config = dict(
    experts_per_token=3,
    moe_layers=[2, 3, 4, 5, 6, 7, 8],
    balance_bias=True,
    head_dim=64,
    tie_word_embeddings=True,
    init_std_up=0.0253,
    doc_mask=True,
    max_steps=4966,
)
Below are experts of layer 6 (counted from 0) of a mixture-of-experts language model. Rows are named router (the router's row for the expert), gate (a neuron's input weights, with its number), up (a neuron's input weights, with its number), down (a neuron's output weights, with its number) and show model dimensions 0-79. Each number is 128 + 24 x the weight over its row's rms, rounded and kept within 0 to 255. Numbers have three digits each.
Before each expert's rows: "comes after" lists some tokens at least twice as common just before its tokens as in all text. This comes from a sample of Wikipedia text that the model never trained on. Tokens count by the router's weight.

# expert 23
comes after: " |", " the", " a", " c", " p", "'s"
router:141123135109134134124135129122135098066129114085113158102115132145110109112155115123157124071111156167117161147130113135159104119091098082078115142081141126143090158142134133084146127108185127129142091108132163111165115124134123121095157097
gate55:112105121134162133132125109078107117105103144173135137137135137139075109158115126137101124174118144117096125120093101164146147144158114147140089136116131118162082166109166132105143163180151147192107156105104129092112142074095181155109139158
up55:129117121132125087137097133083122129119089117160133174100134072150151160113100117107102121156139109092119131139103131146133176096127131157100128071159122125138139135151117144140138125107145119143104077134135123114131146095104182127162116082
down55:114112123128120148185083114137173147102130147138131112171140143129134124122143144099118132154123121136073144180119127146136104136128131145116097094121118159138077155152158170139155153122086169090141114123114096149118113144116132105129152139
gate56:097150112147149152151151089120124148141136118124141160149136114111148178093144157122150123164163143155127152145166085046139152160149114133153156104116105103113142138154100112157138146120134096166144136132125119142100079155095204142169137143
up56:142128174126124130103163097130122114092121139105118152112148103105135157144123098128131102119130151121110142111137134104124084158106140128122163146158120101118098141155149140122103141114198142125134119148084202156119121140120162136115095129
down56:107147103135128110112152170123105148116110126115107081126109135112127136106128124161109077145101139124139140133151131118132132098171066101128098135124154139106174136113155133172058170121165123122152153126135123134149124141090129127159148106
gate57:138136147141113128104093180124129125136104141132148124099130109167151168128114118103120135125104138140122141121157114151116144128149140154140162081159113177108084141110134129130129113122140109119085149153131191096140127136147087115098129101
up57:144147130152150119128129116146141129110135098084138121163124117103149112094109128138124095125129130083106135106142153162133146145131136129168159132092156147118119102144137184170135135124159129110187171156077150143167139121143095173112104094
down57:140126099104163124116105118096111122149160144122135123154124124170105124148135132135111132097192108142131124116123141100142120118160194167133135136141142131157122149070105113126158128177139108109150124138138108116183130136090144121181157126
gate58:106145169157097152121153155130152143132119140141106134169176123112125085151147111150127115151143118137131134095123122156122149135124161099126159096125113125144152150107084114076093121084085136127161110068124154088110115189118128125181126105
up58:107136128150148175124067125127139115126130108129155112169100134146119134106150113145101115158126100147123133179121184102134130151139124121132146121113132179136116109149132128113152137134150115173132144129157120136152150140129171076139165136
down58:114151163116134118119159131149133119158137122115074146130134115100092139127153150092075078163160122099086154140123118123147111090166124139086128109177126105131156124121138088126157129113149120109081110118100104118125110087140079120114151129
gate59:141128120131144083127126107112069117062129092099156157145139127151133148146165143115106132134153128139156119178163163162109145172122140127114108103120143129124102133111136144130135121150123126182174128140128088103122166121125116142141111123
up59:150121141136163068139099114162075127112116122096129125141128105137107138086135121158115111134171153141128099177149115131144133161150177154120133055072111139072090102128147125135144120094134156140121121113115083105162101150114122178098137133
down59:133109124103112142142102128134145122145099137161080157144149118157110150119114120133142153122178162098105166135107137123078074111159143137133115144136090078143132156146150166172118112139107147097105161125149140148110158075142131112139094189
gate60:134127134071127097098099142129138178128129113119127086152127169129126170157169127140096113127127125121151138142127113139097165134141129136151153088116141091133137177140079129090143150081138121138099159091162142106167175103118116128148114127
up60:154104143120135198131161156108175122134155123119175137134132154096119133112104134186152128130131108073122126114126130119087112107101088113097118144155088138162122096142139124128112124155107129182135084125117136190114103121117129159142122107
down60:158130143131127135101117162126126127134137175124143065142116107112101112117109065145093135145137140134058109090180097116156120145062159114129148127173123143124133157141141102133146128112099089162067187134148102104099133141163142110097135087
gate61:136096128120173148125124113130098110142172117124137081141147130129137134104105140143145156131166169109163170193124153132105114216112140080122142110122122129118094114124129124068088123150093114128085119102132102128108109110114087132149121151
up61:129132143128133163158164096139123152087094080163165086137150151112120071118164131123163147136139175127137121176106151158126170128094134126094105123106121095157126102175164134151108132098089147124142114140127120121148121157141152113127150108
down61:138102140143127140159149108137118119155094140087142132139114117120099099112120097090166109113119124121142084142122164073084112166125166102070096121119126133162142132110111159156145152097120117133115106105119156142107112093146118151133090175
gate62:110095136161118109110162147089115126142170089129103138134119140115143170186102144147119120169121101130129099140190101109117134165145124121127129141166132160125107163129090137131117092163085113114135136131111126110093175140130092113139108123
up62:095161109111170134132115143149110152124127138153111136113092091125151099106126090105127129100104123115108094127121117161126138108096147136061123097158126102133140105154156205158113142120166125121118110120159148141143141150149134142109144148
down62:130122202098083152093120156081115113140097088151141130170141137112083118113144097146118153143140137108163134115169150083158134117111136130119120132140119070159139162138114188092152125141131109147089133119110173119097135099119130128095132135
gate63:117126154176097110133133173133134090129139142130126157117169100149142109155137146122123126121127122078105111084134150146080143128122114111138088140108112139118110143120074150123079135081198096114135138115152122171120114166115104142131134098
up63:145138098106114129137114121124101170100108089188111111148141149112121141120114160135132159109113134120115111143112115103120104129140106128097070119094164115103075086131135109112109108157181142128145130194121132147107153125091133104147149127
down63:138120125109122091106145106137128149095167158134180167131136162183139130114122106123123159092102088085173117130169145127110106109121145130122098175119119136165149145117131092149119133157147134119135171159144116143134088109131126101168121108
gate64:130129124155145171179124134093142179150142150161101103135116118127135151121134094105108104124105102140092114133121119084093129148098109117135186149120152082156109122116129106098120121084122129093123126141115129122143100133069129154094129095
up64:126128169148151135082108115102110149076108157108127105115109131101160134143145102141134133119112134121091146085152089104157150110063082119134116102104188081122124105156108127128106129108125114086147073108133128120127130104101096176116114110
down64:080167140110129150129075123108113116068114096077142121114156140119129081112117154151129129124166134119107133135168160155094116076109101127125146146117134116142131113136105107162140101140115183142103092115117082124124143111174117171126118147
gate65:190106091085081150177165125135099134136079131115124143131118146145127151093089127098123111170130137102140107099138108135179136113157151126127130159148155161140133160135137122134090116169101115121177164115124091146114157149175127148163138128
up65:101158152118109077115098097142073151103111118098157144124141119161129132097179125091125118117100127072070128146140118114109147085136090136116130141127107142121114076154162154095095121131117111128162162127145173158113130108125125146115124130
down65:127127152134141127107145143120120118130108125165133143125136122129162136139116133124152134104089147102086124140177099146154114091090130136110129123116151169109121120140115174160150153125120168111164145128152125137126087112119138140110140176
gate66:134084155159140125135166147139112105126126141110111128155116131140145131142137107101116109111144120182131091159101147097112159141114127103122120140073147091099109100175128134135131154097100122141105099127106112103132099103180124102105138132
up66:133138137126083130137128122082177149121081138113137162100139080139110102108096103142147127104142119092139117108147100141143110147122141110107135132119135090150100128151178099137120136150063149113145102180128165127119156125140099118128154123
down66:120111132098150141173142125105175109085109116092141132170136129125098130124174094128105092149104133102151133132165153157150117119115135175158147146111104092109177129160123135148129127095120107123138148117155102123094135149123126106096143147
gate67:117142123138164121135132151138111103095160123122144122133134129076110136108124123121115143126120156141161132139104110099185137131158123082125148105108123121128137139105128121126120097061119134107122139134165021153121102195098121129151153138
up67:148134128115107149124180129160164174144148129056145162123150123091149164135112126141165128135127152095160136160126104130141156143153150109134161118159153099138115098121100136158128093130148147123113129098140101162104095132136134148131100114
down67:125130133093103114113028114129167125131122133114084120190091107139151081139104136135151121088104136131145130122130106110148089140150136151134111120145104158178137138149127094152137113073124122129078097066124100078138093106080135152125119124
gate68:118142116135095114159160141114116130143145100110139135144114115135159122141112130094158144091112129124150169186117166107118100117112126168114144131175138092135142138123132114112136139135129097129101136079132119128101137129153135172140139133
up68:100123115127149115125123118127130135133139171129105119107138138115120114125106106099142105125106153111125143102160133125145152120139134127156111116115109103148126129142132141077094094176098167122102157092106141102130113110139128125108131088
down68:120152105102150135116149145138096124138126104151135118117109145131171163157110081138156144140152143134105110130177116123156143100118133135126145146124138140110084138134173130134104094105154094135121177091124129126159115122113123107141160144
gate69:122131138093134090143126143156162150100139098111120108143134122102146156163099099133105080144117133131140167156045107131122156139131147121091127124141134112103113123129151146151135104140136132096162140113098114128098122118120098093115148100
up69:142137168122169157136167170145125140092137107127183134125167151127151156153136143083135134144130128131115152137110134125114122149121165153129156130129134132119144167129165139155125089132152108141130102132124102116133137140127083089099080126
down69:146161159158140162126121150115122137155140099120174105119168113116157090126116155099116114152161155138098111129171098164108128100110093172146113137142170096115138078120152114152149141096115094134132109118089095117142091112144142125088095094
gate70:102162129137188173116114128132116137135154119125133142073146159128088088117145114116163163111123123132110147061105120101148142121084118119142139158087127145115124171145150136123150102139120084187123126100086152081136122102151140122147121118
up70:130127107114118120084114120117145116126128200097105100127141144167114140166144169117135112139136110124140122160160109120166145105085092147099168149112129177127110165132133128139132124133141130111122153124148107095139155132154127115140102128
down70:126084122081108126135098117125109097116165163124066111149131152169144104132119139135122124141114100150109093155112117177127112126136148133115124179102123153121104131136124124082110096107118161134175163181110148124143150146079144158086152129
gate71:106145144126162164114117116088145138113129160123129189136146147145119091098159122154145119150123106102135104120149146123116119170130100143113123096129149210111123179085154093122144148148115114077104100129099148141089117123125115139148138119
up71:165151111170145139084092139120158131114124155138129158110144135141106120189105122136142138179130112135113137125126125144096102166154111153142142133118113164131164124105107157133115131094109130105159106129145102159105131112144133147183096107
down71:126107061132097126155136124108110119124115130105146109116138139150148131095109157137123123151154175104134147150130153169175089115098139108089088134144108139146128114159115195091132153131128162160132128109095131168134168096102129156115128095
gate72:132131120120126091166117153137113128128137125153149140115124098174112112159090084105093163126131102089115093131143140138071105124123155138116107157123136114118147071154142162153100101078108104158140121148139111149112161124124121157108107104
up72:076135144153109100077148111165105118114155101118159141162139173145147152153127181109098129091172101141149058146105093110111157129107158109156136127139102108118117098108116089128122167115132140119141114149100124105090086149106168159124133155
down72:145111100165156103117132114168187128103102130108128117135144136123112140123142146160142099111148122110126124148112099081144105177137143138101075127106134152126132152167148139130132119130169146128108116138096124129164152113190085142172120072
gate73:084147168131165154139100142143166134147119109119152142118139130141163165138155117127203150168103161131122094113115089169172179137191159133134180100110155127119160122097146153123108116104157182099125116118115141147143156128126098148125148090
up73:124151121142136117123145138077137138127142119099107085128122176133148129141180117150143132110141101158102105180156159110104071114124141157148158112075133133145123122114126119133128161097136118097129112082145138101099084126089138090116102137
down73:123110168118085145157142173167117125112142131151111104132127144117159147126134161106129099152145100113070156133125131129142132122129130126143148128111102100175084131126132167154127149126152138128152102142119107126136112100087112137140130129
gate74:132139114139129121090130122081142153128085131092152118122116107174146133140111107134133123127135091090107107151118138058170162144109127120133136117134164129120145131132133135160131103100104113142180164113102173100145099148097103111113147111
up74:179113121154125110101156147158138117163135139131146159078138164182117137135144171138116152154134117145126131113173141131127097144097107153123111125090113139135146152121165170128106091096145117127145128114128153166098131153154110169119155165
down74:141100140126130177115145134131114125135170157134105118108087147097109101104112117116133123126169171136135109081150119098117143130143126128107146168143133115161142127090131137125160159159118141136078168125138153149152079106102126086133103136
gate75:113115099105130144148120115173123201141103163161174152137130120094099143132131117157102132135134116114143168103155114125091103094142070112147181154118125148107125097102075137122118120152122156112158156137157113157136143126131127115103122157
up75:155095170120127110138128147183118154085166118113183149137169151121149140123164098180099149157117163114137114143113134160108098126094146115124152154147094095077110118134109111106150132149128123135098161122123130144111151146103123134098099094
down75:115165114090118140114086154090142130138141143137137103122140115141111162114138149122101132068099144167141160090150137106158127067131151177162095099141114109151127124119119122124150102140119197137070106113126079114169115129117131174128075143
gate76:106106121149127111143116129182157109099139106127148130140164138144115085112138186113165081120135122172131093108144138170162072102105102127143142158052132136158133093160116127151091122150114135091091125137126141159144133143151105100123124121
up76:152082114146084164114156133112143124141134129132117103104128164134107148190126165097086119168117144129131141108092144089109126095160129145144137139148101080102118172113120168113124168115137131143158124142153097169102126102117132130144127134
down76:108104159084172106114132112120106152166084146107109103110170102122122140113082091143102099122107152158161141105096087119166126103113174129114168119097157073135116101133122101119130120128137143116109114142106128133136119150095149126143135132
gate77:162145124104167074139125160143157148138140109125136094127104115126127106101190137096125133095141087096151117126130132168122131129101065135135178127166123124116173134129134116085067112123138139170091136149156164139115126104126142160092107136
up77:168101125125166094149098114173145134108129117142156169103142132145115130174114139099112130128143099171175139107162140128152101110175140127144121110113137111120142117128143117165135073151110148127124128120149118146122158127093069123142132206
down77:125134114103126098126134164099120084147111149122113119062111134115096128141105157131133062089153118144164155172098131121176143127115107120119127153145103140133084142136138145149154125138161101080135081111159140126145132132141142107147124139
gate78:100097108161122135119122145129124127105156156100152125168105127165137139112137106098115141144124108102193137124132120106136107119141136162150164133159131137124134070134130160130136197112170109105158169143124077134092086127146096164101143099
up78:178108112078121068098159146133117128174101072095132161144123129124134136143156109087151100144164095136146127139114147095113115112114155106086114108155107113091175118113148096068137114156113131164133107143117118110086117125106144097109139159
down78:147123121164160152088071152125116174126148141135085127117113087091150096167120128134099159128097145131123117100133126115129136145097147160088126116121122087117120158190095166143114143165141141140114133117154124197109109157122141113118150121
gate79:164121141141116071169112119099147155161109076100115099136096109120114109142163149128117137080120099121120122155102166152107084132103110148144115086097140117152093125126151125121162083127151086142138145071056102141142142139163138151121121137
up79:137161141116070098154130147148150120150111111108104124126086117090128104127148117166180193109100107122117153105115173125085049158127139086150134143135128107148164134090146090132130105140140115097169125119078150166157113096190121116133123122
down79:118112132166166151119154129057133124113136131121121199179140138183162129172099133145121123133088076115126121115154137115113113141130136154122129121147145122159131114126144134116136165142148143150102146137119147164158114136155129106125095093
gate80:097106171142105102171096121158115107117151120124116111124154108132168119129116114106156123140161098125095122112147140138140109113132156173165148140132177146111125120108148137069132147113112094081081123098112120117159147123127128120139123131
up80:116088168121169110105097130133131129138105097143142150142146108153108132112100101125154107110176128138150128125133091128160134166132128164147166098109138142136122161148133117152164103139121168157114125132073150107176117117100079125180142144
down80:120163151131092140070134107141126126129131111106133076125141162124151171128136129177161166126149130090117131141125131130087101167137110099159136169115138130105155156141110142104089143107084136107159115165126119142164141138103138097104127123
gate81:140138128125153145137118144119127116134155112144132079161071108112077105109164147168121135119110135113158105128095110130118091150094179104163147094141150109122169122096120116156117144120129135120141130161179103139133097126115119144155126171
up81:117171084130126125163122113150139121142113175186120093122092115126157106145101146159158120166099126113094130112133154102148096167112145138137126126111119145116192126134117157132135131159130112090182115138102121084169151123132121157114115147
down81:140130093136138145145122120169128090149167101168127125090111082137124141131119141120158126146122095147133113139129164160039093151152165147112127099132120108115110092126061118120165106151111122129158166124131162125111101143166124118166130161
gate82:111152152122189114095112138095136130132108100138119142060159119151130156107169151088083114161109140136095114134122094157152124152121064127121124160106144154138096157080121112130115144102070072107162149159132178114115104126121137141130125150
up82:107096140121120106147107121151097150153110180122136132154139156133093139134157096077134110121149109145148148119121124166131115105152158085126130154138124099154156118128103164133119091142136163130147132136133131114149113088168061105114119161
down82:177120081168105125134106135147172150101103128115157134115096107114125119126126138113146132118140129118140125120099081123127151147156137119127116077162105122155146120122168142130140150129145142116114148131098124105113112104134131085103128152
gate83:166070146105106141148139144190136108147100099115134119133127143149115101071144166091131133159142151104086087072127098104157108123105153099136105138152090111148132126092146084122120164112181137115120123115091107093132123120115154150161141128
up83:117178142097117150133144090094126143113136112104148102172125091124126099127133111123157101152103105143093122126154161108135104136123152141118128117162109132105155120132133157118132089143118177126144089152157088170132118148119107094116142083
down83:085149155128112131154113133114129158097162161109139136182101121129122089147136119129152105092170084105150152149150132126073143093128143124158125146131140121122095150144190127139113107131158139111077126119142140116137137076117132128110121123
gate84:118100158085109125123115148118115124110090144082092111150106126132132106128150118117137157100153144133122084124155155196125114119155147086107146125090135112186099085088133131121118138133118128135147120114098142125159162110141157117096125100
up84:156157099174123097107157150128106136091121118171136108100133145117084114094120143129140127139107152131087133115083099078076162099072107142117138157115100127123171112137161093141083116128112134121111149128149069131122132135125148158117111113
down84:141103140086148133136136182135100106125141093144146131096124082138163119124115070127109103126169136138189163151132078115119111110109140108132165084096125106110081149119158152117131102118112120123164121113112164121189133145143117132142101147
gate85:112103106143103101127109074117113161136122124112188119121152134232120075131108087093133156101140154121146134099146122127127191127146103117156111138097156114114122127109082131132093177153113107104114105095125142124179123077174130172093138105
up85:183116089120099104159125116148125108127121143157140119127147128138155137173118137120136139142111174140146175139144128126114077112116103168148111110118126170155106102108116126094155088107134115138134119120139145114137152112119170126110150117
down85:111130195105133105128148142133123107101123168090133094092141110164143091113133090152139080160137131092150162109113126151105089115151146114091117134120163174126158147090143113153136159116142128133133145074094151126144110148134145173128059173
gate86:130128141112092130122154113112130093116101118103146163129161154109148142137141141106114109145115153130134103140084126128136147196128156142105166129140135120090171168117114109114117113123131176132117124147123187149149095093130140148131150088
up86:103149137078126132145117100125149085122097114110111113097099178159116084151078142160128117141101138148104147162115109088133108125122125146131114140125130131084129125152162119125123132139135092127160116096166156120171132134128134116096120152
down86:144104094141125089159082136114144131197139077100140144142149176118119116109125126128126130109129170121093136085151155094103111127126130117085110147133127089163118131080098158135150133133142105126136123139125143126146115097104183083158122148
gate87:109140075094127109111152088135107155146110120131114080139133093165133092146144136131150147130119110120123127178067149125111136088076155127132062129135081148133099113114168124147156130149117108114099084130108100080101127177106147140125115117
up87:080161147134125094130104188111082080107130100172113139123138151117115136124100109142116132103131152121105131093123110115092152129143086104094129121124087108138119144122149110092131126110150119095088169123183132158133107116090141157116159157
down87:168160113102109134150140122115144084137137151129143110107168161110140131141098125118130109121101159092104146101157148147129108143140104130098132137156186114120149163129144139133116128118165163112153125138172125148111142104142091144127110130
gate88:103069169142124117103109126099139130138145155145105147125130149111133098128157127120146140116119150109118112134190152150145139095114114109132188122106114154187140146128130170100131123127127134115116158125103105134110138105137147171114145080
up88:130095126138151144142101120120120154136128128102139152138107128145128125149157130136109117142146096111106163153127098097116126155116109111102134138109137147110137147101119129150117123174145141123150100092145131147143119066140092152133200149
down88:117066148100131163155133116086139129091154140111116125165158185137122091107119136126167156123125084163148155117123167215117151126164115118183099168135118115168138119138146120115089098100112091134142158102131139102129087129134126138114125143
gate89:148127148141064147091119126147111116128093195120137188102129109137134104150092164143139119143087141123154110122073115154140141099094134144149141140144138123156109125085158178089138120148149145170171103149145160116189100106088161137137075107
up89:169136114129135162159090114126134141103175126169132096185095132105144131130158110101122111148105138150105138122155115133111118114163106129111128132140143084122103130156090141123103120121125130081135111123150084098098126173174093154115153128
down89:111118119103119136134126174128124112081149107158096087087120113133160100118119103180130117140128131131116144156153131098112129084120115150142120131081131117161116148155116133116077117135157136120114123164140150140140126153141136136103122141
gate90:112105142097160075104086151138143085124145090090122111163130098141140141067135107108114141128127138123127161132091127140117148134171142143098119138122133109119127093133135162146155115129170171113137093106132152108144143099115148142117134166
up90:094121112152105155123061090118119143153142122155115143121141110084161098093110140120155116110156143151176111115129156112114120147105122115123141163132109124118120112165117071152123123099158127117144158121161139108170132115123154163078140121
down90:123163130111117109143120153130094141141108091147111071120166128108125148116125145113124130159169155172174126164171088107157145131133130130162130140101124108155152141134118092069068131113132095149141137148148106163079145099116107135122122136
gate91:138139046153124086136069146131146116138102142112136130077093145150152122149134121105122157119114116127142132141131145149168116080102109137093099137149125134125154153172099133148151073147120122124129128116088156141119088137132122119106159127
up91:137109137116110115136129137163132118141135147114151145109111133172113071167113121119196137134083100089150135111132093142141143124117114127137109110116136148133167114107123121134140135114160138145116154143122136126141151172152128174118122132
down91:147132089136122124071110154171132102105119122169117120109130103114136120124139150163156170083106138102124144123150170102105100103095158126156075129132105130176154121104100160153118095094108139133077125127142091165129137139157112111082094172
gate92:111147099098117127134122115095173100115075148145132132081088172136136127138134095135137143072093123112121097087150128140144099138127146119139190146114128128155149158111115133140120108156109095116127135133175147127118139125120095092128139136
up92:126119125121128121163168087083118119104110173131105162066106104118128096171126139096162132117113154131080136151142174128151096132160160129096146142109175131140135167145116114120124125131115111090129150137087120085122172110115115150131109150
down92:126139163116123148149136137131150141105122135097118067164129127135159106129116097152073131098131132113102121098157185086074141141171110147161138133123118172132133164114137108124101126129111167181115099131148114134153165118095126112158128131
gate93:118129119140107143131104127084139151153151097160109124143128167104116076114086108129134133117111139154103153136133082142078174119129104146130143140113125090136097103141145114164104092159160136135128133125131084140116137142145108155115127131
up93:141141149107114142082134087143108120108129129140064069131129130108114133184133140107101104131096110138133088126157135084131135152099179106139065117123091111159126121123133094145117112098136152120103110138106140109124150131124112137103140128
down93:173131099109195107144118118047149143118116117095110093151165120100107129157108134141146114110092108137095125086116151117154137089115066139150132115162152111128141151104144157126127091145152165123078093118162108159137151137143130137165140158
gate94:157148100141136124116138178090106094103084132121130059092134189109146099132139125119159129135123172153114099112176103143116128104136101140093164117070109093126104147130099149107148153149167105113169129135123161110106133155097113117105106140
up94:149156179128162121113136134106114128114125092118134126119106167117090085157166126140170084127131109134129111125074103128113122141135083162118105113112151108137135134148134124153128159112116120120099115153129160112128126095123126128125102123
down94:143157140152135153152129120113159152102135142087065140128127125090150108104094126152191132141143135143139131104159111112181126117135124118119115137152128077108120135133100149152162148130122157098092121101115121101115104108106157161106144153
gate95:088103125148109111104119156095114104096112132147151143139135121119131116136137120103149085154135093105118172130135136126146159089099108107128097089136145091160102117131097113082119128148123155134125108138146157108106143083118085141137132138
up95:162125117154125138124119103152145066149110121130092106111100154118154170101139135114132148100173114169090119113126106158182119160117119148165117119089160147111129195095136123148155111101139151112140117165119141139141112146117120083164169166
down95:141140116095132081108113148148105112110128144139113105141098142117142127121154125075075086149108124182153130128123103081156130141157117137158116142103188109112090139118137123110129117140167138119099139124149122123113131139121129109134147138
gate96:169137119126092081111156109125101120125106108154096128129148096111107135143149164156101131134140128134131096135157078105165111157160108129123115145119150137108133105112150153154135116091096136112137113151155137106104150153188140156108102121
up96:164100130137138106147113102059136174087151081155164141154149159140114090124135109155133093093134127126099140128154136131123143136135105129140160144118151126132149135085140134123116101144130085091125094132081126114108158089188096114099145153
down96:096141097103138119121129097174111101131154137112150132101108118155124143129087119098098110162102117155132095140161134161142123132117120147120150138120162140116117157109095114124118118106117119121155102101136129151160126081158127142135140098
gate97:149111114121128125162125110137118132122111067104106147109097193132152127141113131139104099125140153136102142125137133136137144162138128103111145164148123158094145153142127147113119102128141145099117124072123115137187104167158162110148161128
up97:165129156133099102160150161144165144134118124132102092080115117141117145113126042130161118142153135122137121128121141143164142106097157119135147121116168099132145147150127100055136116130123168114108105126151105133135092139151100099118198137
down97:166161103104136097106113145161105140116085166162098113095144151152137144163136139108104139121201116088121144127166096112177135118164168138109139146134134164116136141121140096130101113141141124161107126158150117068111134140153131107151153127
gate98:107129091120115126151125159114163139101120086129138105092149136139097153174145149133072139128131119128097173115121115134165099156104117126127116138116130120091127118116100120106136129147137177138160158114073102119132148145117138141128100110
up98:109172147135114134140110153144122125106110116178113069122139126096112129132056145127106139139104159123128172162118152142143157094151060131122115136148088159158096112156150150133169138125104122148129141123103170121135134137111101119130093114
down98:136145157150122121140130115116104112144146108156107173156083116109158140133155146132152179165116120100170116104136125116140128128111152099105136144098112135134113119133149152159122129121114148121141124135142119164109127118152110104125134100
gate99:128140134130156135114127151172132114106064135153149118140084109110138122144113077162075113130115105085114143116138103128131128094103169109124125117110128112151118107130152161114157099173130138127138138114097147140161147105103126126164097127
up99:111108134107124149105136175124175146155156120067145145153109133111083166164153145113146125104126084136144130148104152166148139099103143134122143151106119130167134158088137084144150162131165166111118140144127151157167139169127086094099109114
down99:147129126115114122153156101137153153078108165157106136102149169109146121088154174172147152113088122114099103093124125114115139103106147152123150127110154147140148128159090124136098189123132117119138131129128137120157152104138138187135097100
gate100:147118175123153099069146147136140137076134118119140083186154135090133141128119117149120073148105104115112156133130146111134132111109117104136173178133142172122100152107124092092114147129129113143121150102170071110158110170150078164137140146
up100:120107102138123143099152113106125140153090111080139154112131122106093141131127086110110129089137106093117122145115131150134168129115101118085121127123147131107116125115149196150142106107152111117113118135163156173167161132108126137129172112
down100:129168140136125140128105115167110070132139127158082072185097103129116133141129108095121114154129148103118132119134130121095141136172085126121119122112146121120173107112066060097084102081141158134147067139150114157100128159160135165114081118
gate101:086108106156113101162104119145137172134098160101144120160077095129157136095119107109132096135093134107160082160141112106124106091120078135083104113115119088139146125093136126156139141110086150123118098130081138115089130115102101147082119112
up101:110084110099116106130145117108117141138100156061163157158098136153136132103152085098142110082108125142162133151108114134128111162114174118126148107080093123143123169123148153090098127129105117105107126116103154134163131091072071107129131118
down101:137082107128117087137147118112136115122096125091138140101137142121158109132172105153124126116158116098099106085074144153067127122116087165139151171128119144144103130112140160154126132152154136120129140127106156156148133128120153125104152158
gate102:100113083106155127090117143114105133091107116136113111096162096186124110113130139134134085108116114110120150123116169132096120143136105131155150122065117146133145125111116105127104146095110124108134155157155112131123136104112114118135173128
up102:061174098110161121188149113138164094140088111112096112141124113146159131144112125147129101164123123102100165097129159118122147087134091135159154143118131140138139128174116115102126174120124183113148126088100121133123134130137150107082081111
down102:109140133105161084115103106139101129138151150127154142139104081125160148129151093116131137154125145141088131132100108105096110168120149141119128130141089144099133101139127128119076141172094092142160131107176153139141163171177196137100170125
gate103:127111131106168105120134113083091089120134146103133099153141141121085149108121186139117104081116131149163189167150128160108164109207120163128096152120155120154063138129134085140142153114125112137129131085145113108102128133129134118129187157
up103:099136111135119143117149107105128113120128177114109128119173083146124102156098108153146124147106133102146102126107093131142105109110087107128164111125144108129191074146146136115119101116145132132158117109128146119150117170171152130138155077
down103:127106161137157117135156118149148137128139102085096085131174168109079162138128134121161133092146100134151127132101127102114111140110124159132134124117138137115097140123116137161088125129113104112105120184081144137131094108153119112128136112
gate104:155127123091130117172155113114122145148113119171142132132083101100136093086135084161155155104096184154153112099155131169111157097149144143107145118132119085103142139110132114153133155161127172149104116131183137155131136109081126104120135101
up104:144159128113071151118122118135123180103130170106140132134120152094183156100142073096144131104132142181126091153100107110098115098148084104117118118137121090083115137120128102056138122128115133110106145090134102103139125208111129157129109144
down104:146163144148074139221141136164129148097130124115147156082135121117142132152141116134099083141121097181090110105148108189085147122143118095136170080173140121125152121103133131076162114161129132108104136125130172126160117166088126102160150113
gate105:086130154121146088106101153099136128110139105110140117104132129133131144147090135135163154131127120067122145127103126142136124096128140134146109110147106114136193120124078150126110137111152108094167149077120129096123129141134150148138146132
up105:140147201168103131144088149127122127099159104162140120130125135155130108108175186115157111084110119141119158126105146116131124124124082139075111121139151123156129110117110137089125097060186145135093156140183104117139152119122136110119116144
down105:166097116099137131131082139127110144141083121191121151146097172170115099134115109133127118092134136144116138149126107120166114137102088119131139145135115111098125108135112107144168160125066109148116124117147161148146122131132132114161110122
gate106:146149174148086112137093115099116103201132139116106120134149115148087132135121081131115090103112104128175125125115133113099110131131141090153172152116145151119125151133113158119122137146149113148126157098100124086135090137136132087126143173
up106:135159080140148065133111160137163113121161125098125130131124126184115099131117137107153153109121146107196122155165123114129128130100119097141162126106085162114146089109147115192082113077153130132145136096111099175137097123175087131094127116
down106:134166153147143144092152098152119082124126146130143128120163077141119177161160167127139097138112121112142150118104150171124144170111153079155152051131099099132116127075127110086073119115092093111124113112110133142130086106133143125084123106
gate107:103145087106075103114113103148063156106170171132117136133159128151126133167122123150177145127126137113083169156136140106089097140114088113098157109103152112132113117160145169082169119168145079104083111153125151166123168131114078150157103119
up107:100178122139160156145122135148165095150124153109145138110123145144162113110111115099099090123120131122127097165111149123147105115106102130150136133129136167145102142116154156146146131110159133133180164117103108155146150124119177102112120075
down107:159099164149113110117117082136096108144145122116093136177101109093117155115083139137168117091138174135154106127139119113093106124141125108155091126149138122147138121157106133130080076112159114147145125151113177128163093123109096157134105142
gate108:165110153135131150113164111136105115129130140153118086113123159097136139108128140085128082165126117140172124146092113112111104141118109147148090149147159151114103131153104111132139139126120079164089131102164094116103128134140119109134129146
up108:127112137167130114145158090134141127123120103122138158118145114053090178102134168107170129127132163134163100132147140154103119136116099118134119169105119113112109136123175139111157140122112130138131133162162166117144098127152121149133140157
down108:112121136141144175112081201153114117092160101167137134106138089167133108097144121159140165096160144121096129095141117126138135116132104089151141115144106111122098122134147065149132061125151172133128143125138173134099105094085112161135145121
gate109:142136120138128091135101134122142119132142119145193150114165111096127086120116084136136136107136150127093122106130113147070099142133138121140127100097126174151094117182133066118090114128114144091144126111129123129122117131128176150129155171
up109:130164198136135115112113131118132159132124172134135112141133117121136126149144091133146090131153115178095115114084134125153178092131133107114124140114155134147141110112089131119120144114158153149098147106104120132146140107079122151107158093
down109:133112158187110120145141115147158147159128106125164106170101144114166129139122137134096103109137150092119107117144137132133099084144121138127107123152121138189099115144118157124106096127090156118113103131125120107125160095143115109160150108